From a checkpoint of a small mixture-of-experts model trained on Wikipedia.
Experts: 160 GELU neurons an expert, a softmax router, a shared expert of 320 neurons.
Below are experts of layer 4 (counted from 0) of a mixture-of-experts language model. Rows are named router (the router's row for the expert), down (a neuron's output weights, with its number) and show model dimensions 0-127. Each number is 128 + 32 x the weight over its row's rms, rounded and kept within 0 to 255. Numbers have three digits each.
After each expert's rows: a language model's description of what the expert responds to. This comes from a sample of Wikipedia text that the model never trained on.

# expert 61
router:097103098131101119111047120098113152150144074133086159099112090140143084107115192151127032138141121120156093118217085108171143136060095137127122077153146077107084074160072142077165146059160110122168082135134112157121137137117159093125132128124124155105129148131166154135107152161126099152153135139123111129195114125160176192175115136161134104145159170108134149125168104115039128127106
down2:162130112152111121090142119093143157098112122073168093095137150151091127104077154176146109125099177112170112087112026163152138129115157126168129122133130111069127117067204064114099092121085178158102044117192109130177190126128084121184154142166141131114140107114133171161148141102124105149153121105139177163119132125145184125112136152188151146128108102176110139098088095103106118198132
down3:119082096131098109168109161143149189123108144173124075133127186158151128100151104126081043128135156094137140160136126168081082137163070156153127163143128056153126120147144097119139116109083163085148171101060073170153138086110125154106112110134089131113090123150144150096105188110143125092120206165142149102231091117150142110129122073154075055167154121116109116150149121111131131138094
down4:115154145103163127127109141103121112100185165164106093107160102115153193147087114093180099055124158195112151062129169101192164121029127142108095077151137158086137114107171105168111125119124059129120049107200119113127168120128096142134116173124118108175122143086098108135131122151044094168117123090120146100121127149127106144166124087137130157120185086109129105118177113101162109134124
down5:149119177147130092148141114159137151044128161123099174110079063136121087102091104131139146158124149136185119151122157129127056165078105103081106086139167163121108103137089073108097170154121110154122131131097213124164200124175072132163119117172142120125054126110114123161122165121144151151142081157139121151131096138154122136088166150143177165100161188103128183084139098074171132098080
down6:134110137088160129111122154067114183096196158088155223142078117147174101145083139168159139148126170115165118112113147071101133083104158135165095132044146096165158140156120133119159159148134124137081134164172116117192137138127152107110058149096179090112093135180136082120091144143084089137130142133110159110170093125137135087089067135124171105120097158148107187068097139109097148092114
down7:145181106124110131111132142140167094117160122107094147124158177127145119160194060144168164072083151113162088152154105111089138057126137164167128173181090121229167085090069125164124146126101114154173104142119065101182119082099144102122172130159102113081180120159084176156111146117162155133108149158159103075166152140115130149169116110128158135117110064092165117130093157125127161155144
down8:138117068159086112133151148146102134095117066071117176145145142091094126136146120106157150099146126062132104149055139114114140160098123115167078212135121121143105170106130115079096150156107121120171103112169156135163186112129127102155105098107133077105139168178081142113153087137192156130139092086158113111120136103134162128141176113167200136152100111140059171130057212152177168122142
down9:156121136140071124156119167120146090167107154073091138168172136083117141133143113101132138221142105137113129147164132095118186139090171132098114105146098150114110184135161124062158098213141155122135075124137119158136133154123158099052103101087161116083189165073101116152117126179143189145133153124120146115167130170138176188165047156121109126152086074115164159159114138125102156148103
down10:136092128104167127110125120177085146136171090097076158190107120081121140112081164125115133181127143081096077145098144125125068133133109143149134145113192162144139081185113087180124121152109174148124166170067180090080062089111165107136127185111146114124120176116131120127131101132106139147155132131104096071159037168149110111066117085143137106118139151144060153147156110123171115081187
down11:142132154066129184146116181097127146142132084133212147125151137128102128113118134105206134099132101155116140137115090198087106119127155100140168104106143171180158164123112148119110157148144102135139161106122157143082086120137044115101070093109134127065072120153095121084128143180152104094126166080138061111125122048115127130081089102156173159194139114099138067151153099115081115105161
down12:132142088080098202134078111109107137143108126121152126197129156146102087154125170159137163075094132133153135133145125081122109128103168054126160145140120065133072128154127105166201103096170164110147097159104131180101156095099127098143149108087155123128151124135148082096057119134152179138034078096117116061169192130149116121160124100174085128170099118132107113093134152085105089099147
down13:159137096158130110111070135139103144104104144149117144123119120149092100141100147181061162145196113115115111106111151207161149139101127162086143101072108099084046155155139115103132101098135103076106169187140095117195192132124121106150089227048167172180175090183090107115123150125148104125112130139094159146112128142140170144110088148187119137120102126133107124107080156109109147116133
Word-final suffix pieces

# expert 42
router:118185125124140134169139101069117103136091148056142102107146089115124165100161132143155096147122135113163120113093131149088147154065101100116167123149100092128119131128060134167122123091125185072099053119120181103141141152145104098192136192156084160159134193143158157183086116113133143151103125164108109170117205139135121105138152127173133176084094182163109091107122092062185097133094
down0:151121128090182183187094129060133122122117157108139125156124124134156098112094142080141134119178191131091175124142158088094174170105075135161045151121129119073140118131123125115074180123181091136176158174130171121114089116126115166155135139144163103145177095052116059149092111097105111101090157071101140109072152154133141138143140123148133136098067115107073143150125130150109050127087
down1:111097110080164104119108143171138073164157128114151158118139093152113157127127106070134068133056141086181156126188165120113095173135142085054160089105110152134147114092091134083175094132149117134099148119155112132090127129090123116146152099105122192148107084084136134133110163157137082174114156197131174128113129130079092190148173063190130173158100149106118196168140158081129094100127
down2:126134116135083073125128202141145138118139122125080126052109102054137147105093187108147110162121106100088163105168130143095118142104102146137087214133118162109138120106147150147162153104082119158140133198175165161161169113172156101124135128150136064095134145103202111144207114095132142144098094057161141108135146176114144211129090108141103119130127157096171144119149149055119115109136
down3:123161112065093151113164095094129175126095151173097126109120184093167098160092112141071127110124176154103138134078084094128115135108096118142074134073130152117101123149120173149121112154149178103047139115115169147160155046149114090078131120132136108127145174141095118116148080136139073087152173108150119122157155144133139145105156146124149200121062112117142138201072064159138059177106
down4:127122124117094112160069171136156110099146066168116120100152137080098116061163088149123134116159077151194095099152133100103092086151176093069125082114154136147167120153113110097107155105138164176087120145110096139166080147189174100162133138156154163162117174098076106157085153072135141124135141128169137087097118187093137132141116106153123158162158134111083179096189107153094048172152
down5:118153198101097147110082185111153101216144136196112120116129131131088194121122103140136136116108117132133064120192163179104150086124175108138160127152125140135082106146087156100150120110127083127097113168098130095119121172108110150187182098115124084057126146083093172074108175164127142149102112103156125126049167133096108114141178135163166136100120113164124159138155183114091160064130
down6:093088098093088138154096110093126108165149117131132163103088102136095088059100149153126134108108177126155085143158157126163134113156163204126143167146141139129123158095136191132097145071120129122123100101125082082178181144137149089120161147148088087212159094121110159087153193158126135174103132139178131174134125127110118164112115096168112087153193028142159150162137170100152183133101
down7:149119111154199186116077091109114115136176080092080140118154064138116142111108172156126099087168103122067139163108142168140149135151101140110150161169091100061131128136121134149151142190166121111163171078118092124118132092063168102130127115188129093076095148185170077123134128112118148172105168150149159103154151212093068155137161107109092156123150086147113076167170143152132131115154
down8:084133101154123088125079113137124139135115168191071105104159078106106073119139185158129135187153095171105119119131082092185164176132118115151088134161157171140186133098145140139117109117073167107165133106098170085109101123127174080118124146122152145091106102113137063132182161126121177113127216115117077185144181102113083092168121131171154142094090162147131194143171102153088131135140
down9:111151195088133128151138102117149120095126117130145094073103123098165116121065114153117138089074127135170133096076154151104121144103139106099110121140153129131050110126120168183133133131179077142255163118229043102142098136138137150097170151073160073133140119115127131084131108105099127184101073164116119090159108136135140158114144139099142169130096151153103069131114135129142142142104
down10:089137184215142112071150134096119101148105109134121086169100121131104154112095155117157107165114202098175107101102190093066086126125141135087171130123158172140163128112116150140135125111132181193128087142112116105134047080120122161109201116093127141128105106086148132152214150125123106145138133145175119158048097144131144136131108079093148154172159138111083138076190125125133158119160
down11:094144108124104188118073113107119142139100117146072088166135103120155127118159095155128088101152130165152075093110137139118149154143132133161108105114103076195197140132146176131155104175121188107081213121091128149118182070106110093115159205141120107110111195139067165153148119133155138183170082125139164125087112168162109139101048156120103169130117130078094115144123140103089085145152
Accented and non-English letters

# expert 8
router:129172119155174146162146143147132058091118117136171107158076153113110160113089095092113174135179042111122094103099139147104094090153149202106118144132074075162113116169160131126124121114131174124140106162178132104144158140099126095170070088093111085100175090140108099097113146150132110096180127141107098213151190132084082149117112131185144162191121126082138152099159081087162129131123
down0:078137139050090173089171162132144126121165105156154072129110131134057169155197186107148200102130098114127116128134106123124164120115146150120131089159123084077177101160110156102107151146118147139155113089148108094127089132196094153193170117178169175158155125135109177143107087128096107143087100145156107145098100168143124095099116066120098124066224114127118091126139139106155104156117
down1:086134132133163151161104138152121173126181090121142085119095176124135138093112055150114137133190081110082080154110124110191072112091115075133099187085102177082127087178153152088140111087079104183181118086159067094100169096144129183144173141062118110170124113156083114110178147090092149164101137129137165178111133072146133138128085101154151154163128158170145110131123133149123118138125
down2:097157133114143128175067101165137128149119122073135181096165097185150159122181139186097055138079178122128097109106161154135109070193097136122134066147139158184083167144152122167129139087134167118137115121165125140132150130155141128159092152125141100021167178127133123044143142188117147095162136116123124129181140179121086101137099178102102109110109131111156139084134162080128163119137
down3:079120169131206077109192165134130155116155174063186081134151127144155139126185122175116085177153092186136127131087103128151155136101089130136075136157144135109148140150130111172143094145082130166087134049136167178102138122087121164164166139164074065115109163178084171136110161111148126113116157122078140076133093064133116107152157150138132151154126074082090155158127155112147120143151
down4:173134131134057096158076185135134127111162112107113146194176170079111103186112150138071102155131149076095099173150140116140173146221079141124093095076131128105145096112082161132140091153102117140121128104142072141105130125100118101123069146145080085088118120143116189129144172130145158194104106192130122113096132059118156093163114122103103145157121140145107117158114046101106155089121
down5:143165119069150099160090149144075067143108070123155184118158145158106086104140116084109087125117165145112141151173125121101142169150169048131098060100155119115095161147124166138087129132101123146116181134127149087127088047147148093114058185093158088106160119107168148120094114138107125105104071155169088117101104148142158075135132160175105114143121149097058096095062085110118136128148
down6:086077176132164163109156170186167075129183100152115107122130103102118134144158143050122102120138143128098123118146104168168146127174163132097132160090118131138187083101093125144096081078188114165096161172182123145092107126142110160122115092079151133088176100105178101169125153110158065139098146053119059081146123160102121183148151156142102098157156100120191122146160151094136134107165
down7:138139122147102155170080119132161126144122127141102172111128119117115163146061108075105134155070157109158094078118127153162091148129166112123173074166147084156145150129087127119196126110116096075125117186101125135137125119115127099119171115121182165167072099086145136118113158101197101170158117119122146159158124114061166173139087157096116176128091072124181110191069101134195132204165
down8:134086076123120177157114181166130194134111146146217121131165127164161137110083179127157155168077176112112134143114148102101165085164135141098154120155149159100143144133144149111101134116140068100141138145070095124149083111126015105102117147086111160132185142187139103110151105119077157148162184151104115049165117097100141112123173147119118121114126146112147174204123088104111134128091
down9:128131107140135156067123172127142101238131128132084160139119137131162105121133088095077085103095106163111109097131080131157172127143136101167151138195060121109146064142119153132115084112143141114136128135088149151145115138076099078114120166126155122145122096108190140168079165145126168119124119154039056099159160198191125133114186139125167148103165135095099107161088136115129140173081
down10:161163136116067117177149135146129177168120160055100139195089186111074053138148156174199115150131200124108112126084044089172155136124089168148127119122213132163102128120158105076120102107122092100104101115162095070133155137110092124132150166097142112174156115156135098168159110110106139105159134113081173108134131144146134105140113169129165119119160147134169147080135100174148149168134
down11:108118134119199169086179170113137121151073110169152121093075134137113107089186117217136177165127119107083149122077148054146135145131121148154092133078146153142142039127141110041171134162123068066157134181131128196178087107130132142116174144131156116118102133101120135144124146135111148111125151128135134166116174147129147127148084166117164139093145132111149069105207162127128145125148
Mid-word ur syllables

# expert 53
router:172194135104180161161181082142096125094093097141142155163068182166138192071136103091126160123180128090166165071092172117114086131100139171104105143143085163166094131083145095092143131153098124106125111096171185126125132089072161136172091125129141082110114143126086143101089137109136117089226127086110102129086138106166126108131074184098107123096114138149090100140170127096118142142141
down2:194135107075175097128111153183133165173176087087165132123174148167110163157112102152141196114130114179135077174137137154107122167164135180128148099122115129126203146189146139050155134166083132097134126156168100160125168163153099140125120100077140094123144090120130122080122136141120072065111123171160109150116145105102079153138119158160116148168106191157123045092124125128135160135184
down3:082161136106105129159173098076164120129198072125150092140065118091116119089074084121128121141127134118125073139123170187110132148121155119117110165143146165216119144110145103146160168186120164153058168110157126158139183120120126140102110116157092114145152137070101137165171172127098166133125125137099117168152108102111076170083076117115162170117122105159142089132075040089120109188149
down4:132083164089128126098135170089106191146093054123156139073147160146165172140082145189119204112144135167169135111171164124160073133203114149108093136150121114106089107164168114142156147124158103157126099161129150122110134139105104172105156207187212107112119139177211104104132115141155154162141139141149168142149097129176099113152133063096139125120122153121161168139175102102153125116109
down5:196135139098100118125145096167131078178121100083105113157117120150164144132093148165122123117132143072128112113098076111110114132075106110107149110149073141144156133101121158130144163112192106122100163135120094069159090131165186054146155140144100172114089091157145106124077058189111134131155154180105131117091150107109112112130159163089112099088166037044133161094158167104133174082153
down6:156156124126133131098088138166063102113093105116131161128149134194106176154109076083128157067115138163189141057123150097120140148122142114036132161114152173142093120094199154135159110124167072065149081122129132143119120148106102128102121128153162160173130140079102129123185082129129134154106191207185100133145134160111164111108145119145175123071151127147132093052130107143155171115151
down7:130085172172114101057085137150144146087087093112147156142081163156109067085146128151139129112091118138081136125122176125153087175115078088088154103078118129149085168139141144154094150159119125161207128158186127135162169098104124099119117175100112195102087078163153108147120131150153163095183110069118180127175148171088205142109147106151132114092177132131111123131084134167120141137181
down8:086103140144120136062118221193131153135102150079157126163171083147194089074137122104140131113139098104182097158119172149117112180107110103112123185095181170193121136109110161164134095115174095115102110124138165056105098113158067089113167142066059120090160128114114148120152201121137136152115123111106122137105109117146165126067114109103116142187085119143137088171146141108129122154135
down9:130113094056079077192149122110109104097138156147151118113119124069118102110152055136142154112156144103144140090134119135034138205136075161051123129139118110146142143162121122111107165080078144139142133100119107101143049142137145140113184124151110063098151091143100155111156152170113151170066098078121146138111113189150141170141093161179105104114138095112099157130091123150118105185077
down10:115150137092134150156143128160093121158161155091168113130091135100098147154185126142116158069096101198115112081099157061180129106106178118148120102128154101130061131170099122161131146168148204162108146074155122163125153102160178137097131109147108145186156128142167158173123130081108142110100096114132172095111125084058123114143102143161222177156096046115110133165151138155159162109122
down11:168146080119162110127112125167138132091141109154132102151069203175169138102116146158173068164153155135196189185136113139115110099145141130139145118147129111111128121096096081123070089098140158074147102099113121131192163124121141146197112176159125093103114161151121111106134166118110104169064181129188144087103144130109165117142125189083122095124136131100092139099190140099086165189198
down12:159132125134114151188065128132097105107139139075077094184145085096155096102099066068093130145135153146115158119117108128176134121061140164113018147084133087101117117121073165093122115166155122126119136164118166131099096167101081143105100155141118126085131085166124168131130117144145102108191137181141130100072140165138094081112146094167058149109125187076157101102121114134101173165148
down13:105105093092116123115117110141106104162102123195143090177135146156157109173072146117075121128167084165172125119141116113121109118088185172110129057176133146093088131153102119192145097152116155166123141102110103148199102142171164102196130131100164114113133175104088120110107143136153112132161128181117135145090156134101110092075097186082155110107138175144031169142091097123096143200161
Capitalized word starts

# expert 52
router:110144182152094100110119132091116085164162161169101127184169140110125117106169129111127169110187150099156097176179107172116109104146116138109087143132110082114159139162123167146106039176116099149147169115195154096152146081139103139180093127110139097142103170168121097113132107057135088086081111149093110107097106134090158107084178156074098084086077105170157093187152156108177128153134
down0:135151159116115197115104129118146160126161124138108148128092167222144081119111192117144127131119208154135104118106121194126107190068105123176126141166121129163136131109191175106160182111163115175115172075163087167136159118153141062128134151128072088124176141162154156118110147152146148153120076134096149077093151150150145175127112135177108106115084056083167100150108127150142107160097
down1:166075058133156139163083138189140131148165178141142139114141088110144142131181174119088108149094152161142081132077146160148134171197057150109131135202153165126042103148109156107170188133141155175166179111129121182167147131130119121099099150089128110125084135116130112116105191099135144104122094132131162177133101121161153148135160143156110147141200054136165108179108140143143132088145
down2:088128171093094115145161143141152115091168120078125133129112138110128138167093110115075168167103102059185125169138128047160104121099102071173118107128131099123161151160133145145152106082126137160141147114064156100155152124164122112126140139197084200130152119151118149174103120083163105157111121126132128135171086185137173076159097150154135054075138172128099119087067164154105059097094
down3:135160113133130107091102118121119195121079124118166109133166112132129111089155156135171093175147131200160096123167092147144126189192161159142066121139163140144117124117127120124127132146132058136150145075141156111085150107145068129118118170117158182064089127142090194149140103111173138094189147104153134160149094115209198129069081096081095187100133102091151119124148125185127092129126
down4:182141164113092175134120065086134106140199132197141100134207115097138133130102148165148182133145105162165126072107173112128114106169112108137134092168120162132121145096163148072139080124153106133089184121103102091069153128212083086168115144108140069111157111211173099172129124152109131151109155135122141110184127124150140080158087092129088118129105142114106110166159080139109184129115
down5:100115202143181111181121124093106147137133089198136147127176128061102176136124169141076099137103122142076123098200150159111156079156077107154108134090059159135118118141156094123139113139141129151161191100118090144199175117063146155150164087097111090106146134152175107094162088159149111136078111137097119111085135101107138166121176133105141153094113069168155177123066144115133146138156
down6:139157117052096094138152114134174080182177113201121122093082157139148101165114129128142112110050092081114112108172085172088123071110123108122123168139102145147204141171183143120094162163131120113146146135096135162089163155138118157125115123050142153169126159200124086111178110187111150160102139072166152118134112132098086116141152119148116085165145058104130133152123148177112160093142
down7:029122150106146125103153080130124114154132109084154160089104157090125104160158133102101124114111106149142110128166169162151116145165149077059110131112100162095077096140160116168167122134117158115128135135142022088107151176122110072149148091113170132119153169178097133121152112169121051116155106110153066103138128116151172166153149183066115036156095131110144133128099115131065156120120
down8:139198098143115103091166128125139074167115149137070091108090107210156085137070131100118100140123132094163094165095182155115087131151162102171178148139162169122103134137122144111173115139114142134190126081198147143175162100136194131145136170128151161104106118129101102085072136117141097166146118072087138110106076133137131114160109151073147146143086145138171141082111134144228173146143
down9:136202135126173099212117079078158148121167073134105120145135100147134220126172089129036151126103120100110144171134070147102121142147122126062092117118106149126124087129166133100099108147127142155106101135171128121086086109102157166129166052123149123083106090088180142103113107129101126105106078103112085092091146149146137142202160145102160161153155173114153123104110163083163156105114
down10:136089193156172105073113113108156096205092200100087157090097091138106131114165123117127166162122180101162092171162064150155190182115111154114099146099125153132121093110109122165143120111136113134154090121119094106164122113155172174152159130095124103114117123147088170115095118163115119114118155142140171110162077117114082094118138158102097134126112108098083203180231162139112117101190
down11:080164096133160139135135184205140148078139125142136161145134048185123181140099137101109102114147095146145128146173129084108109118114126122154084152131175172134083127110198177137137105091132171079078130140133143211086138086141097100107189132156112119189151083135133122181117165099138094123102108152088131142161081174162186134125129075142120125075128137134095135128122128142060091074175
Paragraph breaks

# expert 10
router:170175131090162167141163076153080111098102087132137162171071177167134181054138098117137149128175117083151153075099167113106095132104123164105114156158072151161073120099132112091131142135099093086128110102172158121120153101078159135172104101114138084116118148114081168107083150097132138105220102096110089115082142093165133084137067193097095132090104132150100108143164108088123130153108
down0:142173071142115125135118121152153186140084132129140103060153135079129119169093114136146095139165100154127115092174152211140127185082113107065109112165129130094078081084167139069093188112145158127071124143107175135120091123125158083061098122136162145132134096149191174112096152108113057173127150174095139140122196165165106138099181116144115137133125138122144156129139146062146114085146
down1:129152145144079162088085094141157173077158140113124127129143132098171169119123105063111130084126101137091064109181176112161104122156159109080128057141073100170152156082069131121127113111140141083170057150137146119150148093150091110139125115083172095117132074117168114111115075198074161126163117116161142078060126140128102064120084180114137126124137176156139142127097137090085104147094
down2:127146138118132096112110099186176085126117161129134142118147085207100134170190160079127136145139114160065118139048170137175152152084152128118150146151129168126189084154187110150106109077113120149096128142153143135090203123078081116137157101132102120122104159157028097103146150077173151119132102118113114148189135151159138107143127118160072095158133095083072128116170107145100144079107
down3:170138153128097191146171163103085178151122116159172124138148077194121113167159106155189085083118085112167142118136170141132060108149101165187113157059136079136089121107139095113129117110150139194071143124128113140155092122128113131142085084157120161110118069138160090131108130123117125097132163149112151124094062118145098078165164118205148104138161108201171147097112134191096163144124
down4:107117176112098141095140170143087130154132186221138119062091135178171165113121143093160081168091175109138153149153071148136153141070134156076113080139114166124100092138145122151124160114186173149183171173155114154137130116163145163097119104118092178144134130097077081116196134150159134110114108133152177152098087115166091131125077082109096109163157185117101167134153181104169123118106
down5:109117130089152162128128137110131192127125126143145098144130124143084135129142197192146145169175147122143080176142087161103102117138106104119129169075039081196124153148056083166129128093106123174117163200184126097131116123095124116174136052114097109151181116173118117148128100158145128107118147069149092061167107083110170176120148135150139129138117090144112128149158085178092173103126
down6:128145137171144200114136109116124116084099214095165127166062077146094126138159145165182120130113149149133131132104118153114134065147119117116179192154155117141087128138099095122174166201148129174192078105130130110132134132115116117103067107152126111167137109173087099156181164129163177154143080127170111145166179140147115188175088108117139122176133164173091133160147192167139172148138
down7:085117152126167111048117105076133149136172129100191080087111119135128113104087156110086062134125108118142131108112139173158052143146178106104146136113111145197152201098131116155114182098135105172102099123106121126070145112115140175172099107115148133142148082145134134184119121178139156134156130190067115130146136172122124092095178106171053126094143063162123174115098133200121139128139
down8:181096127100122137082151053130110117101051104165112180193124126088128078106117104100139131137134082107115148144115137167180148122137184152158168189158119094149137118147141112121163108116161149153180126117096149112115138193095093132072116081166161096167134112110155145108141109139078200125202142127078088129092091147220135093084105173139092104157167141103102113142152149105127115095087
down9:147150146154155118144140157097143121112119163114119156109157054158122143133103162097177116127110108122115186127114115118150128118075107152075111123078120150184113116074160144158120127088125104131113098105174181157096145065095186104121111121168166159034179148220146130147176143111119116132177182149105164119144110168144072100146161098091144122141119130165101118088178081151123033128085
down10:134119116108188184104206121160151091131124163154129131128091165088151141052174114140172136141171116163118101132135152095111148132132156103126136059138163147165135184117136112111122079120156144173076102179169182052101160088131115144138090097143167120096163166077087142127113111122092086135148091104078125067127087164109135105110092148196150082122127112204156108122115073096102142158113
down11:128137166135140115136145157168114161148086132139140119168091094126128112164137106150126152117107076105118110059138126128132145043115049105077063140099139156136167172172170160162116122113192144210125129124184155174134170178088156136145160164100129154080095116163131112154112151064096117088090097101159083150190082115116093110068119127140155082111137120117066097134136103128102147089076
Word-final pieces, sentence ends

# expert 51
router:118191120183162098101180144137116115127117055115162092127178116161129146139144157102140096048127160181085132115094135127126102067091137175166092063159134142149155132139140124093129126154179178147123100104139065146139093133089169130141094157143155165145134151105135177120113150114129125104122111064124079172113164111159197142075150175122112168103183093133187157098123088090126162105058
down2:160161105180144160138110131080171099147140214169146158150128122110098095164145092139124089207126095079133107170168168121141174100016132085151135115110143144126168081150107125106120177106141070102142098145070115108125181103124044157148103139158132108112120076105138132191137124122158207141096148152115107151102164142110160139121102112131192149143112165136100180144107121112134144106150
down3:139140147140132155180112130090118132161117164151071154141101128119139089138108104152106123124093117101119145169097126145104083077149167141130170193149139124105119202143120122071184129102203133113137145161088103162132101135141148131078140091141106084140073143101158159155065101150142105077046088165063135107156068138114137169165088132167132143182157161056101098160186172097128143107087
down4:146151123193127124149106122168128118169122118119113126093150144098146163144145121141131114115110112121164116125150142067089159138117161058070127108088143173119145157086117137080179146091058140108087106151075150127110156131163119129149103055143137092154135109066162150177113134171133198181103063129102149084183166110162109095168108158127106101147108181122134035092064120114191145154130
down5:136178085106142159142117137088118201160117157109133153158117151140098129104092142176113095099112089119101129157122064139199153124138134089119137138130131123160196074125147138196172136125108145088160178160174129102122140200169162099107121122058149157154086129103142170124170141155084162155077104112179071140178133159173143119171185116138119113175089106179131129128140060117137196142104
down6:112087126047127092120197140165063164070106122133093117107157076130124127111142106110120130127157111101118111148162170059161103141131127115185127130118124052099171156136107124147088099137100091117182135145119134152117142147146085145136073160120140211186052121101076119163096154099151127075134143162123119105156096150080090131139155154142071094106110135083080147163121140214120098103126
down7:086087131097138153108080055137121122129105125120095137140085150159106124138169112103114132091162102092163138132163120121142051156111171167129090118084151132148081082149117109088110123131128133147139151117154113173115174186166111069100176098113190122091149167165095188068065102173187103066166155122152112092106121139112135167136135143212163121123113110152146137082084176114179151142170
down8:086116097146128131149112128105125089084129106126123130174167113126114198139161126153153046199118171135131136101146175118121165135132185131092107105154156128138087131147066153131138168143083203069088165154107216138113138116133077192126122134108148207134174138118099164145135154115133179119130137080106097064166088173091098155141090149130097141129125166078174152166154113128106094144092
down9:105132099110201082154072094124180163153129159125107161159133115136116118089137130137109095126128135092105132125094092117115129125129125180079150095077167092140094180180117104180126142137136102175091134135164127159129050120153112137109165167129153154140106137154117109154153052150120149082135122115146084128180172068122154076175190103128076105205044118133084148104125069166122163089138
down10:109206119156088131090122118157154092163116087144116090168135160152137128082167164080098092135129113101092107107175160084139150108104098146152159076131103070091136128056163110155117150106097120090106174089175143111098111197129112173149104175135151106136150152104105085179110150085081182131162139164128110127101116110164109069081109100148137198119118149200116199081145138105126127162096
down11:101146099073155048161083107122100156153113116103130126179096159133119160096164061104096136122127157081143097124109145128133126153222105152145135159136132109120131134131116121090186104112116100187179133111118120165079185055088131152129152171074060093114126141094124110101147204094151141074109097137114131133142158119174129164125137124160088102139141118142102065052099171102129170157165
down12:092155126111099127105123118119185185138112186131161119109133183157091119140188085109149193128050154103142180132124187114114114075125127201181092093107180162127202128126163122111120179139085128109084148114127091072082115139143089127090122075144152122122142062104105149151122165092151109127104163116142101117176085146134120185124093104067115113107096146125069117084172128096108117160139
down13:168137131108081132119090129095090089117147166100077099126183150169132173099121174074025135105112108164072132190090157178075145155182140120156155166085158092150109119172168153148142134079139167100064075082080166110135084131180119111127165124111128159091180151114109097149166088162125153142065074107133149167128123110093129123113126141166097112111158139093138146142154147117171138125130
Place-name endings

# expert 22
router:060092081096140176105125165184141201114091116083136134154120141167176180153119094117152193099164038119153155097153143123135138126159161117155093088104133183142132126174166135176102114143108138107153134109155058122096124116146138135102066113096186066174194140159120100162138132127157135081143146132111135139108135119156124170176095155130129088131094071172077110121137188126154130089103
down5:103149122138053161163152146100131143168111146147115136121204189131106127098157123116107103163096105100094105148111187169170097116127117126115149079218175127157115146083140101123093103142154119103131093070161138116142139119178194110082141080103129130112156148179100119105134095184133162143167095127088132151100148135090138120185059211130164193120135124075117137138127097096059106145105
down6:151138088133184101112093152140124136118125108127094126070114131172139114084094137183095161054135148198062127168075085141104152130148175176133156171144158166065157174139078122128125115140171165149144084092127112142046085073165124130142160117087063168070131161158134156112112133069137132147124114130134089114166092155103168147197108133111113122087114151131167139078140121089156126088126
down7:106105155115128129099106118121127183123167189087112106154164140171147062109110045112102147120100134167172109138126154138123154151150113146072157080153151089128095134090156074053104080109125149170123091153157106098136085084149140137138153121154138102109163164115129184131195088167181096141104131133077125092113124053166127148212112115083165116130075105105120109128170160102091161160173
down8:099145051122124068112161138095193039108119052146092092106161151127138203086127116162080164156115134119113137126132155183118133148125127127115083131107150123080119114135105170100142157142114154179149167100151184161079111147175142142141116152066152181103079131106144109140074086147120051129106076087092170132148103143134163109152113078170112103132111146148117147160117104136136164116198
down9:190137129131145093113085203139148104112091108149115148073126066079123152136099177184087151138139173066137134171117154127159120115170124168152144081154157151075120094133173165090116117107102104115136121145111122106103182147120143136167103145039032073180089145100125136166125156171148131116112191130114102108134155151091120098188143085123126099110122145148147117187176140101173102103150
down10:158168152141123168106183133125131147121137166107154055122128127136082132096061137140136128121180134112138110175122198178098055115137103173137119128110109099154116167110152123121104179133101090091206113122146133096131142180082131183119126142105135111185146156171191163066081137134140157147157098097133160160146144180136179139116126168128217089170127143174136151103112043130133088132136
down11:079127088050117095160123080126190108158098134151136146146139094158184117189124102167168163151169180104079146137103133076133128141087085149103076155113148166067105121100127102139080145123124128167156113046086120184116131144091124062086154105105159113177139150115155087122098110154122172151183122171149163154105149111131083119104142107115137145107165173108136129124211137107183102166129
down12:126139184146119190115091133144123123111137167102145154188097073097133148145090146109176169117196122149096130019088069065116102144131160097147146159122150143142141172139154117153144125102132073168138152123178158128078128101156163114102127105114129077103128139106136120139193159138094136142173145166150148092087129130124087043129161137106076136121125165162202078148107145116058111160121
down13:098101157082143131089141113155130078173120128085132106131165173167077180127151112150061094141138133125131099108145138089128101165142135145106132139124118122128130079157129110176089125084138159136085086123138182116100148130110160164101186152146183134094127119081216158118168168074151108096124107157131138149180072127105129032134161115128140074091121164138088113185193156118061139069104
down14:103175167150199156111067174127100126069119138160100190038133103166137105081139175109119165096094147160151134099088081167141115184141140139172142131196135140121146085127134156124129097120147143146135092112168149130062092139121155117159093194192147109104129070155101157140139115145208175137096136147122105146091159123128119133095174158128133147123140148150094152184125143148100115072067
down15:091089130105120081179135233105165156156148061173118122138141144127087128164117133161134098139155090129128159076121151103135155108109120152127102134128115108122098144130103131150174133149071134101101085085149132084167153087167115156168116064123146111132130160103059068172075108113140127088147141093133165134180179082130154178173077113095178090193131142113103181152120140054122102102136
down16:108103181098126095147097136161140097125117146128145150110190104139172110145119181078138154177109108154141127136130097125121123115134070083173091105105149111120181080152080088146154015092138113196100108119126130165114168069133170071128129124123112142138220127108186171166161168155147115144079166099144167117088091091160164122124149120152054137097114177160093129124134154098120144134115
Dates and separators